{
  "n_layer": 13,
  "d_model": 96,
  "n_experts": 80,
  "experts_per_token": 4,
  "d_expert": 32,
  "d_shared_expert": 0,
  "activation": "geglu",
  "moe_layers": [1, 2, 3, 4, 5, 6, 7, 8, 9, 10, 11, 12],
  "router_score": "softmax",
  "normalize_top_k": true,
  "routed_scale": 2.0,
  "balance_loss": 0.000584,
  "balance_bias": true,
  "router_noise": 0.05,
  "init_std_router": 0.0108,
  "lr_router": 0.00142,
  "vocab_size": 16384,
  "norm": "rmsnorm",
  "norm_eps": 1e-05,
  "tie_embeddings": true,
  "optimizer": "soap_variant",
  "lr": 0.00411,
  "beta1": 0.95,
  "beta2": 0.95,
  "grad_clip": 2.0,
  "batch_tokens": [16384, 32768, 65536],
  "seq_len": 256,
  "train_tokens": 268600000,
  "steps": 7378,
  "dataset": "wikipedia_en"
}
Below are experts of layer 3 (counted from 0) of a mixture-of-experts language model. Rows are named gate (a neuron's input weights, with its number), up (a neuron's input weights, with its number) and show model dimensions 0-95. Each number is 500 + 40 x the weight over its row's rms, rounded and kept within 0 to 999. Numbers have three digits each.
Before each expert's rows: a language model's description of what the expert responds to. This comes from a sample of Wikipedia text that the model never trained on.

# expert 44
What it handles: Word-ending suffixes and plural nouns such as ions, ations, ers, ology, ists, members, services, support.
gate0:501581538473456435488523429558524603478576536537519444452474535506489465557573456477525459469528499549453598473492531538534479433525492514529469488466467490461548494485449551477487463563495497553465505497551504472459486516414492548530499465527486547559440518515507499477501525471433455514
up0:553447510559484472518529487532547463503508509545462529456554488506428472512482468546524479527467484505458469501448511485488504566539511567610479510576548450492512556521497514488506501457490511520518443497638479508530570470473632515451469487501530500482582420489493507496455505475496511500
gate1:474509490422519555525464437452458550456489501519516588490495521445476469550453580452533435481514532489549519486577399518479503518586530487445535479471467528542511479513444529462437468522515447547493503484495428498427477510474518536453566448531475514495438499486497489532527474530572520546
up1:510489543488493576550559506537444468444459491414462528512459514523514485504499489530489500562478511505477491572535492449565503532496551415511519536519523487510508544374537475494492518463471494472477487509417573580523533451523474460522543507478572459500523452525509530456558592440502544494
gate2:435530524482495473535413494494492553456490612453468491507477555511531515418578511470480474403556549517567490566544525510462395516475517475440484479570487517469476472507447520493525494458524525499506527456475521492506550516425586503438535492494502510473512482554506489475458517569491471494
up2:529569517463534534480523445446482497565573541516470572478463504563602516481579417577496507473492475506449484475526530546608524472500506560491439557487492566525492526496502513444514523511497474506497575469509464492503550477547494478566460454461441566514462513464508490487519477511477510439
gate3:429529445473489471465502493427500505512447540451499504478510495486469536472500469512490441499507449543507411551557542476558414490541478454556485406516515438530437527473437497452533459505511444536512483514445474496520518520462493473501580452603528474507465547512445513429497539502581500483
up3:585528440533485483534515495519483514528442469535530466456480552455497445540519539518438478482435588555493482490449477531515522526436461551536599556561485463551479475558544556490503533510502509498534524482533520481483598522520453491436492541508501473435509439539501523489420468536533505429
gate4:459493470467574544548495620511487474587427591597457502501478545540486503471509542490515434484514457472504475481538493567523539474495456376489512499522499535585443509497520532508549466472480482475450546456461541454522456486475510545484506501502516475510489503547534524565469535509499473528
up4:496485449483508572577559455459481461547547460428574481471486456572507404508475501515529479551453495577494517440453521421518470522494495593504522529485513491505452489518531453508530468556487534470468371517507487529490544474535466520486486547571486453543446507461500504478537524471489505509
gate5:514536495518469588527501466494502500531535554555430549551560504508503533480526479466554537467504553465504538448508518439574523537519460487464514499496506504523536531523551475502582491601524476522504583527462589428554474471497505518453539544567531482452552531508504593501472434515498494558
up5:500538571496499544538460524477543463542495395495523468572515454510495520529479483509506421528466537557497433533477473471493522528488498534534481448537502462497463534495499562556521555561520432491442564546491541501497565529475557511553436460535480509441462500519465483564476582591501453454
gate6:587412492490521480470577530464475567503488500546537496548507507493556562525455468449415488505508527490532543537485482511498475485572552467560470516480467516531467468517441436481580486413440521457475501420564529443519549448518494560502522568487475566560502514480495504543517528487500475493
up6:505531538487469451495470442544517472556447546415469510497534529494539532559460545449472486488492476476481475408475533510510484450475503544490499550536399470496483571463475524510377474457522468553481458477520449557509475589552490510556445541476543486516493472421501466538516492563513491520
gate7:512456490506534510500550476497498477474541473543493503456491517443426489444506554441564526558503500534519505543537450488506444410537477471555537485502578511513511481487493488462526529449522465497436505377563480421513539491393520470512508535577546510526492452551490508584460522485524468463
up7:503549520554477521481468514540569520570494438433450515515505545533533497477545589516445531468494454444518423441483531444498560483495526504541511464504489503500459464502527449473575439550487477560452488497446499448546466523503456519533511506417561478498444545519527453471429566540467438481

# expert 49
What it handles: First capitalized piece of a name or place word, such as Mar, Car, Br, Gav in Gavin, Bul in Bulacan.
gate0:476445443467423480550491466507517498453461493484501503552518509468483508527498552506503495552462494465449431401515533482501461552583534486558467518384501481513495519502520447459471441480526427549475498442479523477563481517469457547509512457465571432512510497558529484436471531475482460411
up0:496595483523488510611487488482544444465526537516512505546518572509470465477469564493505554437505539526459467554511511495497550592440465469465546500483498536546506431521553477545505500559514524455443507486507550525525461510521570582544496495438531494496549498519522570562464566448513455498
gate1:516431461518463490496468545517496518457485537527515579553434459532538475487434480495545507491476466557466503497511493491513465459484512404500560531581476504561498491446518427502512439430536492459445502403545490466474454498551510494501558448512545552536540492495532486560467495562464403531
up1:588484504539508533548534520440498503538472496487472494479440509488486519474497515466539364459543494457442506527467483508539469561548489545521475539472481463543503496435594526454538446457485472459471425509493421456581490479544481488463469509494522493437429512506552528530495571461550506543
gate2:499506487507492500540476491533454544478488513473476457481463517426483460499461531504388484485488502635542571536498482498448515402492535462437496523561416485541502560428552465480532494509463462488461527493448488491490419443525465536504524460408492463518496493494494435501540471472450491511
up2:515510478481539489497539506487539420506495538595488466595480479521448457554476465508483415533539516488511498412476512550506505536442534501510479493479524553550539515523430551486563418410518507516440438527483477420500445476464534483478496526505502463462492463508557528475457438521489589509
gate3:526508410478504515521491522551458574447486516475507512561507445437472493549516584477498503527536507498454439544544470464514488538568514456468427498441505435534586471514476394541563490471498483471431546492535506507520522519473521474466532511431549565502504518461573531553490533475484441505
up3:542569413464530488501425477453446502422476506427484466448455471465510492527555472438516519523498521497415516480563510449429480531468476578445553476494458497532442514525546484464543526630507504507456456512492521464458535552471501497482513554508504420498473497490492508518448477516446490523
gate4:546466509440489511521503427494538435503483449442448527588486491527437466447497477470505467419450491506482378582443520569478510451481488498540496484515507536492492489503453480496537584506469499475535471507444515441556456454472526536522508500467413426507535515492484465481443536507536562507
up4:531449454503425478459521491481429491533475550516496426417468553517498403537465509486516525544511537513471486514525453492492542559505507499506541553524503574587506457458522357456472489502484517524471499495552508533491493476491494541507466514499576462547492490483479540496437551451555417471
gate5:498486518524496504535477486550497509421485518477499533475496447445521548438529536528567476504490447526468562469480381505496491496522517450436556491459513554551474480440528562506496431431464505508507559494523494518521477505500574467517564488393534461390546538558444500465515499497497537473
up5:543492497440434467453492453546542538544545398487524568524518505555518509509548540491549480497548477479528462562462571494500528526542531498491506437545512474545457504505510544539479441525496524502488486588514458468452492579599480456554479547541440467572434516534524480516506494521486448447
gate6:526507435476425502465469541510536487512442515443523520502476466519431467541531483586528521534485399433501495480510515507434513450492551496569487589464430485544485528508541502543508515520509517516514507482483487488559375557537532519528474489455502423559525474559540574511506479555494507468
up6:464500566450539460523452491439498508465477465543474410507553490504452490569525538513491489520537516418480517552451546525494516453465479534496520499468505493491422510522489436549459492472373482488466567467512517476499450586505460449514448446549528485462485494443441564540520502528449444516
gate7:564504504427501556521463562570586519555514500568590505543506536505504554510468502541461461584464526460519427548449481572516453465461601520470531512545501551520524517487527465556513532448523511455533535410493496534543524487501481528438565547525521474511538523500491513488533522497477490524
up7:501473504508508527494557504485441462556478377453520543490466542517484492497582464593568637458463526479471537402494462496521562521550500535504512500581552513521532582396498468501488493525491516519508500494503512526496496544494433511496490486512493538453490510483482509502459478475553516535

# expert 61
What it handles: Opening quotation marks and parentheses, plus single-letter or prefix starts of words such as un-, E, P, I.
gate0:520476556491575554552565504470503589476533481478485471594475552450515509584487534545513543496555499468542526451572513435560479538526430518461466493498522567501547476504525541442487474447499499506513552442382512528566543455441518469514478525497488511488499500470478484515492471538452508543
up0:490472508456525500461550515527519483436512518431500446621526408489489544545507422552493542489558563468465553451445457500615484480493541519490547545536514543520467453525509503499484506483519466552480472449478497490513553427462552571553552491488540477436470479464507481510501523497510503439
gate1:481543474536528508438596480488496602493539468471437535518544487446567524543514526494538508480474458465505458528562469468536464500505527449478530543486486501473494493476475401537519522545487438379464485476551484494546477518476504518465542496513478519561399458461529484464509541432444457473
up1:530490498545463496462477530433571529495495465576480532493481512450544522479431605517495504480437460498569497502470433473522517544494505549442448539500462487495527477587422505512462459544542532528539498479542520427512538447462442521590487438491512518515434431467528451499474511524447481471
gate2:468521469466448561509518477528552519571556474502515479429491520487573432530555498517510445509472493486496441529476463524528543498500470575529525433498469506464502493518469477505567471489486436420460536487487485502475478602554498521457587564480525473445519474448463557463526517528420409491
up2:508473484457501493498526527566462474491426497453525568512531387539456430512511568521493510500508459498554466522528504482500489488503521437496501507524568426497464499444474478600420493427520473528497503503538490575496559489574561449526483546511473500529467440461560454496439489531500425495
gate3:480461499465530446433495477525555509476515488578613525485493466530525558573598507508466496529540493488495580513473541576497455467473528547511528507515464522482529456521510505504541526486540547454500627441481582513462477503491489523518452442566538438484489513489479504465521466543498564484
up3:413452495478548485471475486496468545480428482507531464479466494464515484519613563460513462463471499458490557479511505505484483528506424541516501446464466534438508440506529547466534540471581608513442562494491512543443512481470450463491456523458477457461439507515443465459511444541564475466
gate4:495547431471533513483538533465549468540454492524458534520542471416461513555560459478466456490507440507454557505442532463563600415468525510573469465533477521545487523473507469555500532468494478492509517481506509469442518484543557446504569473536528481505453501498559524445470571457549503587
up4:516553551592488465459489409486447532475512519516502505509517548602493554492538481523437476513511447549425420444523516433552452509497514477464521542523535443522538501501481562560510434427515476546496515508487442501489488544505475486533459530460468526538464498460455466436542577517521447481
gate5:477467490458546482531515501531549530526486478539508448495514518508489514513512529506510542533445550497453507464507588413548520520570521544458591526434476525555466508482557470476512488464477540490511598460426456562507576491547489573470514523496479496502458483439546485501484583530561586459
up5:526482555545453489508470497453472546504464565466472479540462488520551439485412537459487452521602509491542477521484487481490457474460533529457503550473534515544556514564482489410476564556502490488549437531538483475503490508488589465471535475469512467454521510531569515447577442455480441562
gate6:512524499516476543510525474502514509532483596520441420554426432502598569560489414448494455467448532540491499522547547495507434489533495476479488487517541556545481512466523519559465489501467543457434465506489481552500494515515507480466433491537618476511470507537472504515475435520461566529
up6:458495434459530479514434533488545521573520446459523494478525475512489509531525464493492491546452516470462495501504568485484546500474541533440455556582448510466470522484477539479506421429567509402536537511475486535510512468482441543405458502522487457449540510549493448453560460540579560495
gate7:393517461568528428505598503538486525567474512484482506467488517509467526576499487512469479502531540413482514533499469520485456513474532424487540512476458577461519499511504458447462456526480495469409550542508534468554538469477537457530561436470449503494557548544438541495506435461502480475
up7:575509509502526466500483495471558474574476545547525530416561471497493538463438429500503443480488463554454485456532496571495480426530514528522433512415556460495532536524563509503583473524563460470497513484574480475530507468506477553448471505502448541490499509395521501474533483490506527577

# expert 58
What it handles: Degree and minute signs, coordinate numbers, and km/ft units in infobox location data, e.g. 46°43′56″N, 11 cm; also taxon names.
gate0:466405529474498556510476547475480537458517534528486479498544454513496531502431599488506526538552577523563524542483503487538477487529544567416579444476586540512462509482440450478466526555466567504500514488540497489506501552473535519485551518498555465529536470427556527490446564527492501463
up0:458517473493493495489448539509520434529477482473465444590493496521488537523522489543483507425557442477474485510561525543491490482589478540510480540576462507483539463488476443548452564519531542523438483458398441505506430563477537488564540502556492531486500512451451471548474411530446516521
gate1:568517580577437510447446463477488491422492491553507471566506465531475506487537494525453506530480505466594512467520444478556475543507503480524474489493498466460566486510409582511566450502496569556503449561533516433533471507478458545449445505547517502446487459429540476513502498461488512474
up1:540467506471498501524500509466448553429546466396513556489573541419469483513504526462515478565554506483530469545454489431435445475558476595516563537524534527473534483477530458518431439537469515551450495540526495566460423506508490510523505522536461457479490484489570447545532505504488506472
gate2:591496554484484488497599523485488509483485527479546505496533457549504472510506449569508495440481459461519472490565473501529557522465475468523532541409437495492509616513474456484414504452502562513543510549492490603505478511491538480483506570568560501464479500483548457562456506507473536466
up2:498460508479480573487583453519466496491486502525514445449483574568481508500465576477623522440523455477525475558512504477509482500449474446403522517442470502503485527605607503458520533482532476478518548506545490482473490441503496519484494475459566530524498494493465492538506501465516597498
gate3:451502555424602517464514483495544493456560562521505566484486478505552540513525533472561566436521472464493482537501570554438498475579478482500537515473511559519577483500486479496457522480453487469500560385524447438514513492461494517516548487488511420455502470502466543507496427472471532528
up3:475417431491481469454437503525449542449487494508507429449489491543573503491497459504541506517450549448494483507529471474428483504539402475484509546521574448529518540501512497437508413489485514482509611534473549452467500513505459398468556545532507464511496524507443517516511531555488442504
gate4:532554444426401529508473499544489464509549500448515470517513475482492496556520502455483459508471506459534524499452498458492515440529552489498493458517475593476475486475506541521449546528536548400540564552513594530454541445575496429503493457500510549500452589538445494553525484533504516503
up4:440497474453536490527502459538525475515531472458485509528465505543457591498542467521526547509540509426495593500467495498474459532532531539550492516499490476541516425570509543444481573492492488610473517478463512449545523478597484538525427506488564589496450481510504544522443514442545526530
gate5:535543469463525458519498503561596512612481481463494469522546476464494496484420437478490528534546535500528514495500481554483561463504525488484494518399511470446550516522477495390501533506454536547509481449530498467505528449586473478476509478483537525538572441507574526478558522516433542482
up5:492514518471482545491460416479511528543515514572438480475580459528502491508521561484577557470525541558497526463458453514417506456500487449476487559496487502524527513535579499458450487521510567533535498576458496489392509518518573585520524520442520557506456513491552499457535493435477471532
gate6:515496541497459571444509549495503533507487468535474466487565546526428549458473475519473501414487522548520477515454503495506531510521485497517515588558534533357464473440469445518486512478466602500502475517427549448456467422482461498505535468561556464510512534500463519494465520462527507442
up6:467547563482504519526499574430572488488442447467513509546524523562475511465540548470485501571558523459470511610482458566439531528543503528482463479489512504489571500513515570492497560510490519524449502420440544409479542438516537500522477498507531497538527490471455520424513546450508506448
gate7:464536520531452442514515486502496469483527482490493548467596477537485463517502480448481498414431476520462488529539531555574514525526535503546527543483521352541500517467523391513481471469485488592519558554479471451500548501499501459542500519547497501495521474512452576535522569551488476493
up7:477455404462488528480461483422538523495427499434478455459531572522485490451533428408488489578538491505486481514529529442571504490466465439505490508505503442530533460529434511507491462518560549472458476531547455533547474487536421527423488442529513525524456461482481533466467448503513495556

# expert 63
What it handles: Initial capitalized pieces of first names, surnames and place names, like Sand-ford, Al-tona, John, Red, Mar.
gate0:547552520544522456455484500500458492535554546481534483503453411466444576459501462479487525416498554515590579491471554455545431510485523508521451550520499548483485503557492567519496569469556471510435545451435501449448452507455461509516465497478505488453481541500460455524567493529466472532
up0:526479433453470471449492516486451430464451410457494479575483491432527451492566429489562490571499467517463431506540465511549527477474514556555509475482537442518489485517578503455463518466549513499519519538566473496513534485503475471473517554505473592541522443457511552544456560517531510442
gate1:522487498469519493519480454475404540553452430552509459513501423462507517498465517515438461577460534427563534455525469500522442531499483534528551580455556472455506542485557470491417475516494485518522561471467474533493488523533402501568444538511523503513521536516481558517550453552543463524
up1:561520444544462447449512520542541464523498529540534498479413536433509523522500490546473553475520471488481439507499504506545523470516496429543533456515459532542462500449497384441519449474469492534546513456486433431494525483545531517487554507481551571485467443583443435496543485456534518450
gate2:540493532537490503442426443543429533496482580488503486530477505478503489469468493496497595464488465504386457500445483514465608447498549495489526496435468404506479479527518484481499489441565538547472533477500509510472439526538465552555523490560524524504593466498481436533511531548514508499
up2:483509460548448538490473452531540506508429466418491466450482511481480543577467433502566547475504525523532556447524482499492520425450491483558489510504452524589477523547474494433564538497515569539535491529467448548548479544455491496466467513549494434521454500546467584442468463431518486489
gate3:529543492563490478533532511473494498513506555487492563577521493494519540497542472544452536413501472359524447532475483481530485529489516496426519467447512439483501502457507492557495438488449468534513502543574430416454471486575462469520548512453489428529501542540486505540545511487563484541
up3:527491498396516512470502540441498504450466417513467436459489487515563430516489513449508578450530413511463535480542491475533524493467488481578461422494483568463506484516506436482493548539507561472439487494487436520472512422451477521422483445526500533565447563523514488464492543483498497529
gate4:387426516521503487514514479502465444448523493508556406484439482515485540474493490537453506509498518417540443497475514506442548569502524562453552501521430499440484483527515421539472556459514474471516519580443487440513457503521484522459493561516483458403476506539551472490500559502487469513
up4:524481482488468442479484530505498543439453520516580489516522525467465579536581462526439517539491553544523553540546506513576511483531452494496535506503457469474472479527484481535525471509543519483528497401518481487538474459438434461393414514555491553497540558493555498571454480483557542469
gate5:501441487563444532495474503512488493489472499479555505580480565558521484417510518557505580493461520467508463594548383481563505503529445477483530517547512504471565519441483459458455552484446452494562548505522440566506479502462521538460474526473553490453500493463473489492461469585497511506
up5:468526482488495492467583574451568512524592461486477521487519574476549457526531448483554518537542546516432477448516538508462513471531511557518552540506542490422534541537476472493490513483545509413572524427542524530494463470497561514488532510518505502577479490550472557418457473498448446497
gate6:485502498463602530584584486530570547501525509499480511569507517504472501476504558454522531463471473477566456540505487530509465430491537483455558550536398497522480534476498519507562567535501528479481479421539510465470491535477423493437461449488614494455522516537485521542506532495460488517
up6:450508469477574534590499456557578482496461567519521488505466504488518467528519478475486478576479477509590458473472555475549450501460460496452539516463516573522494457507518567515524485425595486457514493493472490499522499462512493480459454484530612532531468458519494535514555540596481450499
gate7:528503519577584521503527514444524424550505527486512537570533482435427520522466490547548508500504579505498506518478437565496406452526517520511536611499442506448600490463485503501536494493420526516472512509468520460529419484503510484459516456465496560515499498457475472508461476455525563495
up7:535428546498474431581487401419505494514466523564517445539502515496466479482552525492449522508429487563516512483509497502503487554509468499499568529487517526498493514531570589571545452501576448499553476535557498497548527477493530533507444468458490558529531549505521488466424410521489519524

# expert 11
What it handles: Single or short initial letter pieces starting a word, often after the or a, such as St in stamp, D in Dove, W in wishing.
gate2:612528526485548447572510474482562553454515511480519518533527519462450502576506520507568469533458507480450485485514519504537489509532469545537569505558593545493501450476504519511474524464556505378495537491539445527547504495500524515494479489518472476423540518603478452467467493499465425525
up2:510547585537510502483619557460457533502479505475468490532481470490510462575514475540473587475477424499425504528582522443484493485554507456462482494466476487513545515483463476434463503469446488495505467537400470496484489575556560487513497440547478484467523512480493478444485563520577525505
gate3:475526484441502475534525512488523447475469554458495546504574521480497565515462483535562499508448476526484627494517498557476521511492527479569493501469523484532479480444512502536604505415474502523482449493480436496479556491511487525442503490510544442523502520587539571598500511526427422498
up3:475515496482477517580556462534484519433508544519494493524524556455416503543465530544464527568502454463500482517524492475521481533495495579517545496515524520524493522498453517490519504553423555503463469508501433566464493556549459463465483490448488546527518497525550530600515482427519357558
gate4:525456404467476500503452527464492541476460553474528447486554527577481439506493513483435532518493529498548512506528540473530463546469468491513543537514442539497547536512499515508493538466467624495542541528523554621503508454513469421451532437535429457448508488504451488477498550445496468484
up4:541505528502486483476501558468475471434495471502503576454486565464508493416429500513502515496499532455506567556604460546455539549436536491504430495480492498482496531459499400522460491478451520571525528471502473419481458517532440562494557469518478518511443429489485518501472520575572508519
gate5:478458481465500437509541488553509539498541544485507467547529460439454576533520483583552538498495457505527521558545414474476505479487434491530405565454504451439506538519521497468441531460498465485484510412471516537529490622525509476459499475540524471519479509523515512398521481508553532491
up5:458519492480426491528544418521530495474528520466562449518449497449414526561378512507462497532528489511424438523483465467603436461528495514480461497505538480459517507533545470427456449481470471513530465521520478538540485480517442437517502523517447491508417516560523511499439546476516484506
gate6:583475555536551487462578508512538577495502521494448503567526455497453490563540512491535480530487544488503539574494547407506478540543519556514523481542504512512495488489569494492472396494509512427509447533573444497546476534590511507464484443531492520458503442506460497415497440477534499490
up6:541463495549520481469546554533464526451555466423514484495469504560476553488558471468528479517493502524526494497507526469507473517473491515498475545575653477425515477535516515461473485513482561467460490494486483624567444505564444520508454531482504467524486570491489476451519452475465450563
gate7:472514522556431417487506534485437599496530547525470426466516455470467538590500483532497509489503474509525494495486569543446509450492525542540574456445421446486419521496493472452468477481485522438541495566420451527576523560525458545493482447514528496490498489433492495508523535507495503511
up7:484478481512505501471447474518475502440461537462457500529533457565580458462557510484485520488515470438467499501472578475516440426499472482499458454409471526486474449482522557544475502530482593491486524495515452422503488513537478533587448525574591574535548472479509518516503441540485455460
gate8:559499603475518552491526505504495474508494563539582451479599446538449504511507510427529526535494528446535407451540521469546528566501500509589439466462529464474544528458490510556522476465505476474439490526458492495516491530455464506479569530423465508510524475550492479463529576500466513467
up8:484521501556538475577510508530516478546425496470584495497589511469512464483462484438524474454497452514454538484563504486487506484579498461540521506520522567497418508572548558486550485490540575519571547495546532539527547480563455506464498505557519479479497467456541429465485488456494496600
gate9:505489475534484513495500486477440562518533525485516525582546482494556450532505508538469512463595502515467488538483506527531547576581515539481543532604523445521555490456515501500548442503482577507495464489489513598449430501481494562433410527531453487421504563507474514484502503462465526496
up9:499438587576484525548567461544462531435507407528566475547398529506541517495511550506502436533491574475480529544492469446457500499430508523511478497507449486574507506494464488528503480565432463482495520461509535491572544533494547546498528533546460491455466460508555515523538491511464445541

# expert 33
What it handles: Space-prefixed opening parentheses before conversions, years or notes, e.g. 205 feet (62.71 m), plus single initial letters starting words.
gate0:385481485486483462489499443510522452522547526518516481474479466513551529510495501531601466507452441497392518569513479616516481483511498527555462569519466527519550540513473495523514451456507449520552497468514481515468474452486448565438501498479500516574569502576450515495518449558509485497
up0:445579451487482534462467527528513460503441550557493494509563479464491535488435480536485495537462472488535506538532460550526467426416481557536458493463486510618468485517526574482567490473436475476476513484470512514501515438554452520486518456451591483491522483513414531524513480427523546466
gate1:507475521505505487534499548520506514466461556484469525558462579490417511525473505610455522539465576560408546506507534490490508616533491576513469506505498505476462492475538474543433451506460500496547514549492460512524475576563495475468546473398502526516551476549496510464471528451528497517
up1:526482506525552499459524548468501518502529459471477542469482556518442463543410542459622542489508491493464482508555482492408551513523499496547449500488471386445486481548466514492468428455530475465527461439480490536542509441549496481470492566507486484438506444533506476432457508513455540444
gate2:475489523472494514451526546499480528527450477450524481531533549505436502513575468477503501456508476523439524480535524461508417428501507492500492459609539508481476521454501463526501584559558506535486567537539586555553492516501484429607481512501497439524467478525537470515550495472539407454
up2:514435508547483473494468508456440495444518554457596505466537481455517500493534529500477521552500492543479494560461443561474463498476562561477539451501547500487437442422471573529486501496486507562537553459511478423482560448529538462517484542554433499492523566517537454483481448488543517414
gate3:546530492473437532544504490502512598487475486436485480496492439475521469472446619491550523479491502486569504533459583527527472542413500526529492515552430479508503538464488463512466498515551531474510493458466500390443516491477554445483453551467457451503572559486479533530478486541499548547
up3:458464504471487550373493508492513558457458492513524475488508504454406501438516586423456517520524465431508455474547412488527475516534537518465476480506478476515501497507523484500529485423472539559524469502570481537519444589478463556546530501456501428521500482474462484543531488556501575483
gate4:495490444402425407513546479488544533502438473517538496481460470408542508481480498550523475461534471523468495458493542489465560540597442523537511557505497500530491432494452516516526569493465477525500523485504478503515450427555523557458508517491590475461530592526491524535450505522545461503
up4:499439538464499541572434530501560513504454524489447502511535477491489498514377507510465535491565421544497503530537498422487576540550495536486559514525493511490559485500468430531563492458481535533469538577480490551457409518468495432504482590517490491550506520484537557476504488520520510441
gate5:499484511476499482483539503445480565529509553487538483432497527481485490593530498458462511472436443512576438509477482546534429412469445511521529475540577503529458536499511504540499531474464471504539562518570493444524533572499479541498512501529495393532431519477501491482502480605474570464
up5:500482452479531435534542499495512496508555483541501549404512528535538453499488475486559477456454470508473482490505460522469532511477559529520424564482418482450515421502554467516477496536496540481493516467511463448520513490435579539513413428524578568520489512434512515395452509493537533464
gate6:420511495464502503477447487555454491554502513539583445488533526580498560562501470523455495468430486533461533419480522440552484525547494489586434492522477490523503524487436484516389526511495509541500535505471561502543510450533510510432532516524469492485462408446485499497527518584487543483
up6:465519482451540542478506481467513404504500512500509473476514609551471586412589502521502522532465582500540494457474525452505537525524518465452474524583531491472555497584460484497519462552542504542442513539541463441490534513529518507532537449508448527521455542496455547533536522566544473490
gate7:480501437535508503482518529536503476594434427490478524470479503558499520542538481487404499527511557488429447499491465438512530431469590529561419421510439510461535459477516413534533500485529507475536564540503540544509493560472609484491508512505504473495523513457523510485483538458481514529
up7:466469602551494435474518509423507526527469523462535497490524481475488530464553524534534419525488506527512532589541524506527494532537517503507529571526557500500489431497502539464503545467516500455441488557549490475492496524457382470473554529523508474459471457602512503462519520558587449452

# expert 1
What it handles: Prepositions and time or place connectives before a noun phrase, such as from, between, until, during, after, at.
gate0:459514485447516455520528547447505536458490497441532489545485498489505551580502506428473481503503499517462536486450578499491393454495523421542533444494436499510527574571509548464456493487519560545471458475469467451464434410438513480499505527480521533559524495479504460579496554535469517554
up0:511544487496503503510509549479500512545425499519484482504550514430506546615504486547495522440488553501495535537539541493510467431475467512446431580448513545526555494459603489487524595483464534451462512532523474485512510456536525471558511448503522492462547552507531530554544457512477609499
gate1:528470498553494485471545512544526456405459534517496468471463544566464455540514464473532463488487493513488496540482387497532482554444521465498536564572503453534457443470540479541426434463506435485452443533457531508502437423464449470544557504450531479548501464515485503577527510494462489472
up1:507468546529529555487447559494552386455526501502473486512512531543502490563453423436469520476542532458479524470513489512462534540437515505537474466499547495448476501505565550461507490521488479465549464512483497515523516509398526470415487549497514478552501476555401575554463506494586453502
gate2:499530491553516499546485512561483500544476487515517510512396418571501503514505528557473443470481490514523478468451478549512540461505508514498552472475557481583443510503475503490550548504516587465475504464514506584549439516438500457527555449521452531437417596536497487541529552551515475550
up2:475467494502504500479458525473492549516473515527516473505537460527598453533508482533527491532411546544526516485507501450490494524484477582470516461457515555444585431478544539524482488587490499565498535444582544455512506479515512486355490519475510436547515465503500469533491462554566478462
gate3:416459530532541524455500518480442548531479488531434545517523407454468501453480500501600500540454482479433479496542512511479469499525574453570522530491462528464506562531561483484539494511413472499514593461511462474537470504470461487495537492557472512535512523545512477503466495379474476556
up3:495458546510557467559432524569503519490540547440519457486504479526555518531472477505415459553542451509453501466513504529463393502492481452476441547444457503496564523492502517509467501555526534460484516467521480445520442553500511490462488530560527422488469448522558439484604550494528459452
gate4:455483525485470420493472476518498498533506467526450513499557471530498489541467551472612527477512464411503488488462411402516487531589494554545563456529471496553484443401539514497521464503515495514579474475499505507512469489560463492538511550530562467482466562527490537517536473509528437461
up4:453501519586472471502448500503454541445521572606496449484489510526452515488511489446449451489500477522544538537522461489575467444520482497448490508462452511524518453550485504448477450540464550447549522501543510494542559496554510543439509537531434445545404530484542454489456554520571510475
gate5:504423509444540446491462478508496555570508487443476490450486478504427551527408497559448461501520552569567445530560595494565498471571447489456476492471461501554464468556477564494500531508470533499523479453520501564492455435539473488525510504517542430457461493548488460469468490516497516517
up5:516452543560556517483467516530480429570492498439464570510450452441504456475496586478524553507439497531513498556498512418513546578511558539518536500475524473468457452490497456475535493461436513431512484522506482500535536426491533512453482497537582466578502548505459453405496525497528527505
gate6:497536552510420526391477518477532521521432532532474573537524500489576517510492484513476487433529445484466488530517550448552418484478472504483470465479527504517518557477500498453453487578444535501544540537551483519526477459420540553527468429505495539464464461460533516592475521449514498574
up6:440395449507439430518496486496462554500509511590522517523441513503477508477596517514510485528521477396464471588467484460409487495493528539516518521445549516496485532527592556461514442486518477521544492493505508545540484476523494541544525447520436492518526531497527582520472554470508477460
gate7:471489518557490492483500518543427465513502506497416482448481534496523484518494447517494459442498436537499482522461517389499510500499542494448521549481571466546402530447518512413503514494558450455528562497473449487570498553544562494543536552481519508507507426473456511503407516514563450525
up7:495521500513517535545523449451498555475507479526482506604574485495448445486444448449483500515581511539551475466511528542571524466494531469483469508449434486544501526554493606475476547455466499527455480529402575528483511466479482546502508542488487495504525512584510532398486540494520556487